Weights of a small mixture-of-experts language model, trained from scratch on English Wikipedia.
Size: 9 layers, 191M parameters.
Experts: 96 experts in each of 4 layers, 336 Mish neurons an expert.
Training: 988M tokens, 7571 steps.
Below are experts of layer 5 (counted from 0) of a mixture-of-experts language model. Rows are named router (the router's row for the expert), up (a neuron's input weights, with its number) and show model dimensions 0-127. Each number is 500 + 40 x the weight over its row's rms, rounded and kept within 0 to 999. Numbers have three digits each.
Before each expert's rows: a language model's description of what the expert responds to; "gets" lists some tokens that make up at least twice as much of what it gets as of all text. This comes from a sample of Wikipedia text that the model never trained on. Tokens count by the router's weight.

# expert 51
It responds to: Forms of have (has, had, having), with, been and degree words like very, much, too, often starting perfect constructions.
gets: " had", " has", " have", " with", " a", " having"
router:490472497536465520480467462502558513562481560482544568529590455521486470568481391508543486553513533502512434522491544516513514476422531549518476414520488512505509461478446513503531476563474536495540528500567517495477551616507543553510583477525520564558543429436544469473569557448475521480516521502523514437512478452447557470503528469440448552535482445462465556509478521437627512483466
up0:520548458509527426469528524499525518493522518498488557505526519495567510494480533486531499499466511499522480511486561600474505551458603563517420442474472526517534493511498500443489502527515512502524512502445468526447528530551506463515500453504533447503459505546447453488453477569525473490547598523542508510495541511517535496515534515473468531503543499552453476560469493463517441478449
up1:485389445508544483520529508536589538501508444427517438572583547520538459524460448458522514545472480445458477462482585499561540519456522484540402478492472453505513535479487514450462463494523484513474513499427468557487540541573517542495525538518515584494498491456525479449481478468586488515465498540557499526499513538481496455478551515497456467489454471510520467576490530503500410421499
up2:491427461441504486472492513497492542491501558479561467489542441483560412543521582503559509474499513506440540560522531462425524501466518546464478457498482487531486474474495489488447655511481505483538544488488534555554477584534501516478515460489519488630477467536496505537533537522540388559494456522485560487543485454525563523511508511518457472518473549546507480449523565466509537516464
up3:490533480513519525519449509492552488430456494489490512460535484515488491502518441540603500454507548593531494602492428611483458510502522509506473513497497476501470501466513521572535453497515514494405490507480455463502473514501505530525557450418546515470494496512518486528545565499544479493496471518511515510497508513442535466512489523451520521477463565553488527561454464466526519552534
up4:452465471399492512463466515518535503540541562455483454526571522536485491527477486545590501507583451515532422480447577548500429537505557558502474515497482518525572511510538557516445519616462501540464546472470474523508462479546490505460454503521584524450470503515497495564501573476498425506545471528496514592446471470497462540525481532456476507482498494530505483530532522495535418493511
up5:483469543474415478545517491527488465534521491434488520541546497564547455509489490585525433510459497486463452489492518458513530449424510486525531464522458565528426465476458544526469543487495566485552529523475458536560471563504432512562564448547480506565514519452441528445489494544525460500562449498539521467548564518573518549540523511481480542502487496552530498405421534472631478560470
up6:521514471496474465495522497519512460492468498483502439460513510575522472564465548442559526524445475512521414526476460504546393505495490493442496473432550467501478545477504510508519539535474514473474535474455530508452530477510504472488551498490555533493481482454516389489578502539521464493515541517561529442470486533447444531571460534505558505541529499495443618486482527480564478455503
up7:445473521547520411540481425490512513520479519533487501526433512515460526456442492472442503454490487519447447546479479491501580519472474497510546558542486525466593484535539472435516485447455481461519515548509484573555500480530520463477546491561500435453555492461490460484425508519558550516504481598519453498464516524483452478484534500489520543511491497494522476502526510495451555520468
up8:510458525511456456411497472533472450463478514487488488504532490573562541522396511470503461415476476507404463495544519542497487551470456436483506487524502547484444429482471444528465501511442518545553500456497488536463493496467513398486473447508467463457504422518524524526467476419526511460388522473469452492413476491518493514511528523500456477467487500534502528506526523478450490464470
up9:573427476565511514490473423469535450482515524441529541451461514502547499522499474524442492489557499489593483482522488523517531524470489540540430565497488505489516532500479521466530532509475511411474506490490485543517529513536576506526489513567493489463502493532492421610520515475509469525458492498506516547515498452509544524500535508502535489507475607516525449577410486486439519518468
up10:489485490511477572514505473536466518491576561461546499461439465434482458518509491474525496468509504492507513406475565478496560477497471464480430503505492491457501463476463456464488506403533487469483481465501470511501492519496550522496468539437474523532507429498463527546474468335446466517509548424512463453523508386509520485503525480431503540541511494498482485516477518656486457468499
up11:502481470459506572508458498551422489514519523496489473504516523477553484481505480460536553518506506509474465527432516472516504493487496534493480456436562456499473530505525547512519458503458474426505562496521489521485454525468484462450520532482495529534522487484568466507481443418490495460439452454534519498425541481469412536492544500487493518509534488455600496511486516446466523530527
up12:459509452537445521438485468525558573451488501512470489512509483406443562509467452526513555556501544499523539499489530534515451479504532481499420453517456518467528494493460589459496467476467541519542478436498469471507478530526511509505489456509484581519497485518454447470514512489541525523496509557595485505568535505506445493508495525473529548518526483528457491469533535520530423488531
up13:502516468533451490513464585543502480433531409490478519497468436556489501514494496482470442522443488512473471505451469594525528534512500511559508464469515513462448543486457517569528454513525519489457525445541545474517425522458451549467437516520461494497530404492537494444544458524541499505490427446516491520551535576561522520529499572605462559454478497469537494510543523512471486558551
up14:508503473535504499497431475539530527441524659542515495472414490548481529549462480494571512494516547506482467528523560479517529495515495503483509496461464489479524502552447520515430539506501504392533501539487482500474387568479503463480581427488515467565513516439503518491500463489520494514522529509503672489471513487474518477481488462400492474565609528508514532511454533462536526498465
up15:550505542536457503534509514475526479486480568492469487548573547431481390488488513477495521528477476486608488466463440582606509525535521543522450495501487481505469510510502513488470484516488558490414547337496440502471507434488544540557411457534474505535467516522427511518516546468532522496517545497468538465470514509532477631593517479533504457459455503537433458501515475522503451509474
up16:524478524628469443422513513529536527506477583555536544499520464621564560547519576482541529547503490559512527513515513534478585500498482511492462450574514536489490456546450470472469509502498507510494489484492454597533469538476511468540550448484601482529425450476473485503509334448585522494567537582525521415507525505527586415502566517525526498474490485548498541490467504480568515518507
up17:503496447533470485531484434491569508471545484472538469488510391563481493524492501506474534596473570468537565455432509396451498456431469543536470540517447473504514571465473396538518502476467538414502528509492529476471520534515446523454494485437503501535528422522529472462527471484556445493466556470571476501488473465484511492561549502471448552553479517513516507499514494511493490466465
up18:413491499547452464467491497439473503477514513520505522463499491487543508512502477563484511493472484507483555472451473544501464407490540463533499434435469509531485478526466441455489539483457556507520501448494501462510535488520511416514486500487452511484470495507459500502499453527498489532514555523478406530451570503519505484485486467470445557434426519559510445482513522492493509412502
up19:509392457511515520545586489526566541540579495474485488521505525492615514528518513455481462469596485497526528473482516498476476403493545470477493505478477477507477527506498519499521457562482526481561518479529461498504507571534465479550536479447544530479490475477493493486453512462536534457453534514514570490494496481452476469555465528442489566469497493529517549440490486512555550440488
up20:469535454503493484464526486528577505443511497525509521490469546548515340533371513507453527451493501457501535530541559509492513506559543511473446616544458516481578461494434523507542524477458486440470499545486432546545440575503438474417483485445515566510500472529543553554494529428483448447461500490570482571484464410413493468460483518411468525472533460524500458510520505491516538465498
up21:413468465536461456508497490549485455467521513498552495490540520527552428534476487466610459607439524536519422536487551487468536449508488517523473484617482621480467427552472509558493502516489489516450575476483433511526473489479481510480535470474525500494558509445514492463558445482409573450552507456514468482501480449479516465520550479453521538588516489468550543385493557455528609486501
up22:491462506563518515462450506449501492483494533465575516472561418498470475496474439557509361499474553499523517514473539517491537500503615538508465488474481435496527460479458397534477507488506565481442498504482549480520466476508514510541494510542547482584525480483487504492400604509486416515491534476534473499484508490507531559556504517487421520476507481437469512493508491480534560541499
up23:491482531547434438514455463510492421512489421500430492523493513514533497490534408472510510509453500470496498502488569474534474426499557507454526571480436517468470505505495497482452517538514530471506503522449519547462550448560507474505524506581506423497418504541548476535452467546428445522534526503458507459447518517450431498447511474515443449485545521426523530607487510519434518479539
up24:528486467510421391428487494473541512610501508518511543519472469519565462530516487475492408550488490495499522558514552499518551534479519551456473482482470528447487504537466461550472595481509483482547507468458503532428496509480516463508536524549460468516499464540502537495437449508579571456501548580502517431486464396467554475494591474495493442542528491449452482563429507444560531499483
up25:515446535560484485556500492485513560444506496517445541534456508376498553496511482514533473534530292477476551490471524496471495543531508469485452528533526501473481459467517492493478500530450523507469525483504454497521547519510540402511524475570508566490547464458499457470500533497552442469397515448507596504438511540509443483521527541504517501538492533517414467498489497503598485485505
up26:491413468486493320480546496531484455454496557453500480474494435486445472537533480473504510566455510480561472450390507502534566496540465530615466477520435530444487521502462522549579462463498389451519550382463517521526505503450495513514528507519499549484517508518500519454467459476568461535504516508463514493516453456470515586524555524409513553528527486525481555579438474523532489514533
up27:518422512401504472498495490549557483482504510441541525550549464540454445533539472471437449489485515456495499436441521527491456497494464572548452484453504508451465513521525503511489548460509535480542482462545454478512521525470450485551495512492489517561493506470442550457535506435477485500511516449511377421472516453478514507511586466447479533454468473392458493544496488495477534464461
up28:496472534512467462468496537497544501522553532465535562521493489542447500488581459507475437486475431469465445531465481605505557512500492531495476479530551488468623518465486545452454484496531461458467511464472516522527525462527539501478479492590485535490489477521541504523508540522514521452532495498504504471527546474493539527546558528548487469504518472446498524523501485504470536423477
up29:475451566476531443504562507358522545556506507435478539563554534451468523495495485453556458553486414526441469532530498506509499577471385521454508488459467502487526532510511463550487447519460509491681541493543479536523621514506515532488369520572469544564489538536476538501499548517479457487507547476520507506449492508516448456473528478588509441546536560463369504526486510500508517516502
up30:439448571509540514427497535446564522448563534582475512567461518550460483474450503468455517430481453493503510513534507510449426431482535491430478530466467458485538496510537547467518430507521542506445449497485485510543501507503572417496529469530536558495500472533539555550530488349522474476525475487513509539435430459444455471496500475513484531447460478473472525493459535486523479509492
up31:446440502551512426559516507541526519545568526485518509526548523524467480520477498478600492505498516487591542530476553651520479458483512489535497460437475473542504460376484486514552508610446561415577507534574461529498470565495444490490453482464533441466531508479531461470428495482522480525545527493472486454491509329524549410511506553498494505529533486546481511452530467502515448436487
up32:457419582538544565489542473489518355526542519484514450493445454566485498480430470523466460467465538473577550486445504481536518463488470521542439457505426519476480467472527539476518513527452470419458487520530519565492537537535517522456473465487484515540536489532449534507449485439486492559529587487526452463450478538645472569508512576450464518470452481497537486473556613489430529528472
up33:484460502461503438501533487459489525474496495437484481472562514519509434536481518406514339537457514503522489437488509500523529433475418445535496439497456527451537521518470489527520457403559504481537483506453509575485606495517495453526564507568396488545531449514484498516506478520548450520459505498522449439461547530522552455517583524460431480559458507470469549477487504466489537470477

# expert 34
It responds to: Hyphens in compounds like extra-ordinary, one-room, the un- prefix, more/most/less before than, and color words like Red, White.
gets: " more", "-", " most", " un", " Un", " Red"
router:473491525494448506486543508478463513518561575425497537507534478519545494585449505486485515562427473525550429492479602575495516491516541505466455455463502533445519444505456609435559485528487521472515535532539504511441562597535497511511526462511508506504480436542542453482549529511507512476481485480552516433572532547511543494522513480486406506523455584447472501548427513476563549499467
up0:471444459465486470461461479452419512450392481495527630461579501485514411517438501431496487534491576506493451508522570601491507478508527501502397501537480567452594512470506504399447568513478458424446458500488477505511443524557535518583560548504538508510428471446466466512476525468486491452514577513567573529497538497482432511496510492511486596530490533490450511476465481486564495428438
up1:489491516503493452513407521521474463545502495510506587524454484602543351535453497499497503525488501515517451529512536533504551613477515507491494535508478550532534438491513454552536518570464502478482514556438549547507464493496523482463513492530519542498522507555445533521489465475564539544498526498508355502518511481449489539534564502498499565565546518504484527575485477446441532484436
up2:482428507481474536457493489419495466563480529500518541528552608455490482502482449526503453485516527525503550488431453499517529509521533510503468491546489490512491513506533531461459512494404530412495390522531437489547512469561498498522476454518486469489416451416548333502483521508509453517487506492475537487545496567471482503476510536521467560412454483486437466523495525502514509520496
up3:486526493480434455529496510563528475474491563464518543449517516502521488527534481481492479476405530433511417554519557542507519492467581535502506480550518542469511527536517451461415468537459485506428556511492560502521476468511509481554511525508504530536498470514543487550507435453529461475480487472517456447460478538446485552543523498456437517496466554523517502525436499478430527462462
up4:522430548501495558465499510575534529503539496482499486503453471479478437545493491513488429490542487514520463496435567514554497610574525477549388497498490515480527526526537431488402439507440462440552498466524539573474521509569528576674446478590520489448488501429464478446514534489525537475498592465483599467532498493510512483468510446564441458489449517511494441488447610477524514453392
up5:519437462497536455451507560494499524480498527486551521531567520480522522492517460513490495549512545542493521564447486592489531472531521520580498477562461462511487506492438541459461499548503576446503487527445481466524439580474461486528557435510507551520564541415504477568535494458467477484478484485515500467493547450360536527527476453422479552523496515406500550427539503519525544480498
up6:518418533550450536466521466454473527528485565464502505565511477532476482535535519446528495466512516576439492492516591445466523501401536507532472497475488533485441440497524520479479476487504518524617513520556558541546508523427504568503601491564539491537496475447541510509503483467470526494491558495470411479486513517505477496533472466491411475481537469499472538488453564505497495508431
up7:448431462505447497479449497488593482473525562484485492519527536534495501565530438490488431494495473521517417556591465497547480518498453512497450485445461577446496494484524516477478480539499494459491510525533500524519516494547513529588592470482583547516482469475554631490499520487566457472520527527546507508517495470522493451478489452491537419551417446517487474495482567472457525528487
up8:488484483496505459501433447557472482514573473476454541548518478523563411570493499530536385549417485500486500480500467509434501463449498532486414557515417496504500462486558477459490521477430532506652445529544546558554506494464524548497453540517492508495508499518508663468503582472473521497496515486514446495511449543459505500445497469454474630469467532400543499536506513485492497561423
up9:511523453470427492449583458511515444446507497591525492549520546511522548530484469477524507508514544517554543565498476524473436469457538536496504491368462470555506459496486536465474518508455480517526495462446505475523495515555468431505514458510522500555465488437532480498497502514500522475463479464525483531481338516481533557538441506500483561504538569483545515461406535474510627505537
up10:509499528484507442375448433461465543527498593540540495563489548571499502591450497491547467448532495490547414493514508515523469481533517476481437469501487503437520495440530474460487518444507505526483583433479475598476541447527457503531478427453511492504536471497476484450476500476467486453528509468585492510479510526497510521463467548617527513476489524512459542571479511486527562537488
up11:511471480627469465487528505418476516439463521475504500528494507501448555513460462497504460560500540508381493481479480627555475476463492580502479505516474494474471418481484559531560489492452523462488481463477547509482518532439494492482507503509526524581554476479505494509520644531561528445526480511501492442469479454475562524560575488515440502553474564498563518474531478481512543517483
up12:491605509530545488464429516526489502413540478480531509524465527483543426512492540488517506523513453442468524513459561526478512531483552542471491489488501537499480547484587489469458549531403540529476432493547516541473527499509501516526554503542519532507498457465563578522544482467576523516437538489473475532507552480518480473546481403506418572490529577459512528596492509475482488615480
up13:508473543458444504474472464474502562483514527500528491453507502544580465506434513513550395417476504468507495521472530485525532481496478571519479483496523556521521471461475461517455536565441498433509508502585451527527575526592536456516463484515571489486449498569509568473477487501551488485441541558596510424519538485479477537447527514506468506492548476532522443508456539453513500465530
up14:512523499453463408518457445566528469507528482499515482475495493534609504543483499532522554555516526549515443502493525548483522550528520488443455522422485504526611426503541526515478466534467475530533517476401472441509481489501460505504457527495600471484511518517541523522515517482585585476471553489506460446528534441428450539558539488490493630494501493582530537453489553464512490479526
up15:455418540490456535470468563533531525561480516472495535495513499553495532483501526477503485544496481553472500518557469430470498534476458476458482539603471559556528545456515507537436491576466549485539515500449478511486545515535521534532500506521518509430531488531542500505458569465505490478550553441495500474453466501430541425486531448548432504555507499464538488483423515501515503537472
up16:497493537438491511473534490506520499520547514485546531510469514534589462559480575494428508565522517487486469471513566489554470526505549521501468508455431509457513457474539430473503502459564474487475530477409471581534484553528500347547464502472437524538484555466554485519542504529512517468673529486646524465513491494538482459537566465452466526469383459450501485552463484494510469443409
up17:547454523547488431503499465509516557476491568474489519497488524547505553514511476456529507511367555416375546498549501477446550510503479540505522457526492505451483484481504538516528503457466554505529493482533525563442455494419544579469530513525472500541486531503475483558505536488514456532532487493465500474535484469512491500506565479517472482526515522501463563472458535474530496504551
up18:509470494523532446390494489352508518512515505481462522517558548520491477546487446491507484580475570560517511559384521496498429431515492443494533486485441488467460569516635584506575514555432529513498558561503461501420504502538512571551490537524444516514549495551471501481503548482529502479512464507418497523574477524448445505552544493481503469552529494460526516539528512497520475555507
up19:423478499524468473483513434538541539537538476427509461551548499530557475572481470549504489561505411458490487458504588505503458511514515472521556470499542516419449512472503497470472472517533492517497523477475389498473576661540552499555496534498559487523509535489496522482528498458526483427475485526495441473535408516497513461506446536440557522506528456559450510470422511473522529481471
up20:479410483561449509476490491509558494489519531448446454518471438493432529510514458491484478475442520668499428522585542467482520413460481618521515496534420531441498484487480587521532481508561536482541497518522552558518496477502511542501494507489550538506504428504526528510553507443507503485540520472481530445571455476480481503435530466542521385612482489502489574454455523454532520475522
up21:447532365487522516482473439496508516495487453475482516550541516453509506553466481490550490505540489538505561529438486505433433550433500484497480488477462507558522542523473453532555533526518530478497461453441506567430463522490451531546530541521504464495525499522447543563539468501500461506509617458530462552487480554488537407499465459521506506570471465542455499505513562441490500516474
up22:442514511500453521497495445527540451483545462518431455467573496516570486502498458513525565481437506505493443504538534494562479444564536532471534467492506444522474503498490532472587542525489523481480612483472489550530558469418520437513540528558501555445518508467526517516398503449537549440517448500521502507525473460455482429481460478506515532486524491466515480454535560486531522490492
up23:520441512613498424492383504467493513470535551514576474522522505499511535510496448509462429484368542486491460485465500511508400533491474542514443502549484521567496421472513515491473530525476572526514510506470465505528556453504556505498488449545488490510506420493537453496523487480549509505499472527565522446411507443499512505498523496498496526543459439493521508500480517477532576441498
up24:511435436498486413537567461493492475492458536486488511429530478533480486548482498426519506464514552560526476535484529519548521557531559511502443491501461477486438545567505500477487463382520504475505527500506540493306495484428517473502542479604592505517529431431537445491493504530476535451516572486496475527503499527560510537521454465498525475540538508554554453509508478506461520449517
up25:534480502534448458492509477495459439542518529498489536411515450485499470516484479488509499501523498506579469531455562444477519542498498477528467462528525438512466428400378514476494519559508526470600492502463492538474426546473526529484447477496495518489536443536446508457532476494500503483567580550529441466539465493502520482525545475538524497545482479547400464481532451440475499543479
up26:525513455475491367415496427504514498450502551472446523483559604486460433517497484525538471541541584577502500543471510494458492481522507466523552499475557519494469480512535545491523532539428593481504567505498498587550477504433490502477486512524506571498517455477532538530507560489454500506544455529516495491519470515491503503521447497517459473589558489448460502524534491509468559458564
up27:511487528488458409436499493507544495457542523458454532458557546497515470551521488535484469549520470531652487534513584522539422473521526509476481526491431540469489460514572507471492454527449478446501500469466461503470466502515487554525527544539497533522557488428487520512469562503578538485524445422437491472565530534426516433598547500442496474492484511487464505476440490513506525429374
up28:507461511481481535467490473529497402506525487517528550474503474528528522529447533497512529491456514526435537521414543477547488432498511511556513494502484451507503457475527470550536544515506485475536527523583517548450490518473482433562568520548507488515522520496450486428545559464514465476463526503401506516535443486486465514394517454465540584451519540542468482470474468448460470506470
up29:458477528499505530454466461507454550486525580441473505473501540545490518550525507471495476528458518573470552504487534504523448530498514489474433473511495512478536479414548525531489485497483492543488557448503524575480538489478510564505571491489479504499550508491550498481554566409501534509582530467509492485546423490503494490458504540454494416502466464503405586539454550496430530376508
up30:486433557525493510459467516542523548482550429476481466462512556488516560463500498465507493465491503468530451641497502546496433492494468501497495495461454452487441510442499571534513385519499567461459554509499476520523588470551521503501465566443494545512485478517453483514512471495524511471476491495540499551422544503454521451513543611544474467493433488538469461522384528518455563504493
up31:448511504478501488497466474568530533501449437412541535538464542481539499563500472461569422447472508500548508454520511506475466524492491507484448532473416499511551567555468486563492457548457463389518525515471525545523508584684491510513488456496508529497509496479509500507476560493374545464472498449497510378487547554471592516468519494414486546464455498486497464511486532513549514460537
up32:470490444456486486452503494594570544497538502456495500479550549467493479460518517474529450514488473589525521585522534497414554496508496551543455519510508570489468507542504522535464530470448577496543518537382532573518462505530535526525517502546493521530500506504483466550558528509481443466524523534561547475528575488500448526502510458517511517505467527429484496455521542597480534546429
up33:539535497499469457462509496454523500489586455510513553489503494527592519494488467523472436470482693462510460541522467522525438509471519544525489515487509547479473465526474527527449455517506513351467492494547549448557502468486461507452506451485482496475520476461495469423565542488532465516514441533504488492505420474495445524520515439512484499534479442410620510492522481498480565495468

# expert 1
It responds to: Single-letter word starts such as c, s, t, C split off rare words, plus after, before and due to, such as cama, sepal, before heading.
gets: " after", " c", " s", " t", " C", " After"
router:460487482515506472483486474439499563524481598467524572484482509550537419552467494457531493577450530466495473555422521476498527487511502526541440466444502513488483447491400434466493619490458523518525516513522470524459559582486551525537573487511530520520522424518507452499507509486490498452605496466529519459550530514433535518494549463461442551550476532497424492547485534442532515489413
up0:432541510553511452487436528485542496554489495475595533493510503507382528512491544313513472493367449499430468555500505495446489461523519541524463522521506591479525555505538530486500500526534493559522485511496491539521510549481525452542562483465558486527519476479499523527418510501522521543492471530570524517477505483484540462541457549416467475485435481496501539532468498512464532463481
up1:464522438458466491496462458492493452463479511530511482510492525637596454512476479503477480523424524469513512453514499525429527506469537554454545499471466497483472415461440577477523562537488475493429559387475519527521440511497581489466431531493487500535492526454544596492568494514546497563503517478551459456478517538519475528521486534498528560522484433483523524521584586469617535450522
up2:501487507456441511450496499457512494506560493445491430495532486537362458508485461526507501508505462500544483542494498527439502487513461508395535493437431548492548552557471468432444518436463517501468493508508490587533469391527484521511473487582487557470540504492496546510504527457469535466563511476536502442540465431514544491511437509489557549575455521516460514498533521527467482497528
up3:442471516527415524479443510512570516473536505455539437509569521500476525489533512438539500522443480469443412509508451555503507515540500466504490536491530510511517432467484519535531482519463505527506501502531464458541539449524562513478504459562504431463537464489562420448490512471567497561515498518603621471444470595445467493522484516455496510502444496515476529491520577462513501435456
up4:436474508487411483488427507629568499508501415482475533505531495514545523548485525435501454475512531521471466538470498463461515515531554511464458451478496552457442479519515489492582470474494520506587516459502476563494553524487553408525515482574435515521545531543541519510489535614546490498516498453487440444463455514457463457489541473392400568590475506514493529495518574454477529528505
up5:511507485490480445464503503540511580508494545473496475465541517487495473504485523513491543476481462511560433451498445596518547506481510486486501518484470482527530556449564486540469478568503494512455560441554444516495503506553468517503453469523506466538511460475515534573552471488549516482536462529508505489448505406558482507531482458452588565571483475400496507479552499537578481510450
up6:509428523571492536458435481448508539523487541533399454416497448526514588516487436509549530410502491445490511619487476570498470564517528534505484457444425501451512515442505517514549462477406517479466523448508520503520541462479476591470480487551632588478482514519545508546542492494486472580486548504542529481522465497471511502557473498524474481436492514427546495542563520479547570426431
up7:501484512563481480464516439552476526487548508464467441503613487602501514533562507493515465477500481494501521459618574527518461529512505484574505525517576431490414473480504561462543415497542515498497531569556440496531570477484483524546577511522512499552506457500484478496541534483490431499516570458499456523566470611597504527484559558464427526474511424531430525516420540461470458453403
up8:467478512549476496482472493536553553482529576501550521460473482513502545492469559408520468549507493519526471524505566532507487522491513531554522556369575504526499517468479536601538524491460501405511530485513446461442493526519537535525511521510591469577493512541455450485433464467536459528469512458508496557461513508311542477526542483523475570505540558567542564492451448471591474553428
up9:481547428527495495494481498467498498443487461492501544489588477485457484538458489551527507518558500519523465642528492528528463509454519546545495491517492518516458522524474550441439451496533484439509468447523516456506456508509483562542500508467463571499529490532532499521525557455519448473517511575565457486526513545492494453521452497481471495476458501432507490522504484486505523458450
up10:464477480497459503530353470546578545487523456549537606520476495457514515526485462431468507500496524533593500439454519522484505481465504520534454435460409512452552489465505483460465420465494511455488463509507399539511468511460549507577530447559544629523518497448489446493517463448520475459563470472532529432502525449441544442496537444478499560460491534473455459495454548484534554509439
up11:523470463497538514512515439500506568441515490387482530518588517494555476540480485497566500552530470564513452521465494651483515539543528478511442497531480468442544481553470502489525430444440511397597564531467485544517448487498450517532524508485465514527533460544475504472513487569514392480554557566546497472467471487456534473564502465466433588517507479515478565524560501478519469467460
up12:508480531462477449484508515508557541538504492462556459492507550512552465496462485469521474507460534529464450513468523479526535450533527545550459518494441535477503493504547469526470461460510513454529486574625485565550523519488568427578482504470486487513473519516575530566473473492523533407503559456540531490549570548508533518456522503483478528580484412527433451477490553489460521515497
up13:529432482527499500480476469477516569479484479572546466483535500448490556487439483521465512568460516517534520559490486558551480464489569487486512436539492461447471493348481494489537546482514479500551510613466461544505502498485549528569550514506486517572504507500515469513508456521501563495498498470507449508513533515491479480496491520448487468499586524428470506495500462503492501467590
up14:504428551509542522511480496495535496522502516507508452458541533478549505542507495451507538469467472527515521509453542506536483489491540465579392553510505685538455434505511526504501501529486479496477512574510545466562554567485472512474569477496443482525476543500542448499518477483510496549517538458501467442508470495454518514502527539492507489537479470532507582570476456516500442520516
up15:478370464517484554453440476529532485501500476518526478483494508500506468539461475480478298563454524558544494471499532497418480507511495503510479528483504571555510460504483370509441493487509521552497493470452452551549507487543540499521498479532501483475493468486488442525484461478506529503471504486499479447438412534508500489487554508511504530565515470459475500435569581442480499495584
up16:529473499486487554472450534508541531530497486469530511487503522494515535542497497467484510461554432517551433528428525577497442491511527506493428486485437490474470403483537502498512456438552612491510472532533482501455520537545499539514434514533507626520497550485528524475540497510497381514509494508526502476461459549504518511503466470527522460470525488492486443533499506534490526479468
up17:426550488522483491480434471396517519513532499449477528462518529523512521456478542569485474474454465526563484478490462488501441483560557577537462469465467509531494526476512507491481447495434519491491491506496492462609513505390467473433459518515462490474530546512536513522510518544475527515500514601527453490511444502604472482555451494492426487500404533522525486486496476490460463488522
up18:458465449523518523552508537518508487474523474430487539537504517487530523538499554387528495551515521585493557475470527479414509480568454551533421483492484489442454446502564466522457545478502552480527522494549472441472425544590487499588512529556484475502612488447469479515514467536446472559490531504500513452447556458350474455517522447453493518547488513614475568447511535465475537535445
up19:487535499490495471515504487517529503524524543465491434545568515527449487506503503473476492461475502464523368476517506487514472442430491491499496475532455574418508477462540583468567534501453530454497510491452518524526406467555451534543473508482505528474514502476609498546555507392463496492472531478448493529525381507508483479507561515477523565478533520480462543506552505487487549527497
up20:475497483518498500448469476506530539513497471475465487438518477469508511477511510511500470476538558508520541491484495530508473518476463479414460502558515470463497574443493500516526483492539542480491513475486483613429516479513510481506423563497473510476489448543477539487480561518507450514457464427495445514488505459451512508450504553530459501624483453458563575488523535507479544487505
up21:429484490590467502478475529463477517529505453494511495519486483570510466532482523479530524476510500559495512480482487528555553478450501482531439519541539494552507480489482482506484534532466502421515527494464510495507503517573522511532540515531606548514448447481493299475470467496521565502481523498534456504468522549484573523541496492496534519528493471407548503549499460501532402482515
up22:486507541475454415486504444472535417468485530459460487533480527507511537563481501499541434467438532468494557529507524549443474504498560602573510483509523526518518472478464512551462465497437497517530539494543487530496485516544473535455558514478461545406519499610505392465537535448491515521528479496447441414495489501460492478485486465490465493581519462476492486498470512467500537474457
up23:493484454447545510516453464520571492532569567573563543469467516499527439534438498547494479536525491540489451453518516554486567497564585486558540551476519471399554478516457425533443475470512504449507532430463529474495506538491497535558487461542536556510526465487561467445504519424531522467532503414572585477500505493471505445574473536494488482527519484463512527621516496459552546473406
up24:479540461512549467508459488451502490403507481488592539510455528514485407537442469498529544525506417571513527462572536563487475515498461517560426462456500480511505488456473497472480521499456563467468462445516462487559497517540436517518496446513549472440503510559368472475499485491517445547522476454393540481518516519477494523510507510565440487517487486513528486565487491499520440454485
up25:481514504487497542432445515446527509561517566527518482531455503538466544480538396442505510447462496507487478456499514649502535490544456498531528494439477451504511571459523522518450485490507469511460484474496479471517489489593519495499504448512534500492537482468511431493515509447543520538500525471526529444446501405468483516511501546479478462499495466461512617516511521475448519429453
up26:493503548492436493465446475472567571491495551478554499494455540490559523538485444504566523502443549540566510487495475573468493489492478506438453502515387513505493489509494546560463474550526493489509567385549449471502515482495491507467477518448493457554500492494546586518552520451501483539529506468455481451457523461438554478561524466472461546467436462515524489507521561487531559460428
up27:578543468489414490554508472520501490436518519469534496463498488534527474523463482511517490434458527432532505505494472484492517510523494541558462467531489491499478461541502484516434554503534550478342537392521508464488470527532453450490473492457507567471436478551487459484534530469557397495510454473559525448472472501495554431531502500450517469518491476478468510491447527459521615435467
up28:486413556518533481433489551411543532550528478500542510533564498475564434527478456527544541526538494539526511507496509547534430450482584424512507562481397483560477431412452520518447481499524478447461473522463529484493467516501535525533541495520529482538517480479460563543465497495520538505467531453462459466568543432542517517507489493526484544535505442505498502528487418501506500439407
up29:523491484476438498489478472518502500518717471463482553470536358509515550500539549556514462405528521543486483526503479515563482501490495418521507471552482477519544515443499471452566494510512584538581438491497582570458432451464471501526530404569492463477597527538467521512542514483522512478540496488501479475506483482503465467520549518557448484458450451514467493498452465467539485475493
up30:420541487488455512487476543592528534508523499485494455529475567443447465511526473485522502477455508416502521535514494474470513430489535497493506523459460528381488503505432496508453570541494540504488512480502486512532413473385495523574518464488493609541484527452545494517528550487531482498414475495510481490476534538513475429451450523455474527438479489494477467566432471439491539497524
up31:501536475490401526495469541472529532477535503465494470508500510543464440550502479508493491510499429483506434548521527515462454514503452487470539469535484556566494466478414496474470479547520501486512589465405524461510506523597485512522450468439530523552499455533459511458422535486531542513532523518540506561599517452453473597469476504501520470514530477468491524475467502443429504397462
up32:409511545473437481486474526532531488555471492551517524533541471546505511469475524502461455493463434429553473472476485522489488489512539509512480487531458479496466493491504478496494500550500516526470556524549505507483563578527412499579508536518472567460492521501502483499455504445534468530413557414521528468407518525547483474561512490538445403559524448491445541529457495491523548508507
up33:521545500512508512535521513538535441481534492486541501469556527441499478497465534511516424531427508538506424500626565432444529420444468475541533500524564544464417459502568510528482544510490531519504558493458457499538432514455481488579506438473499504520503428515528499523498472458477482486539505448481520466475454541498530476525561515517510482507496462518494520492516550482486513502502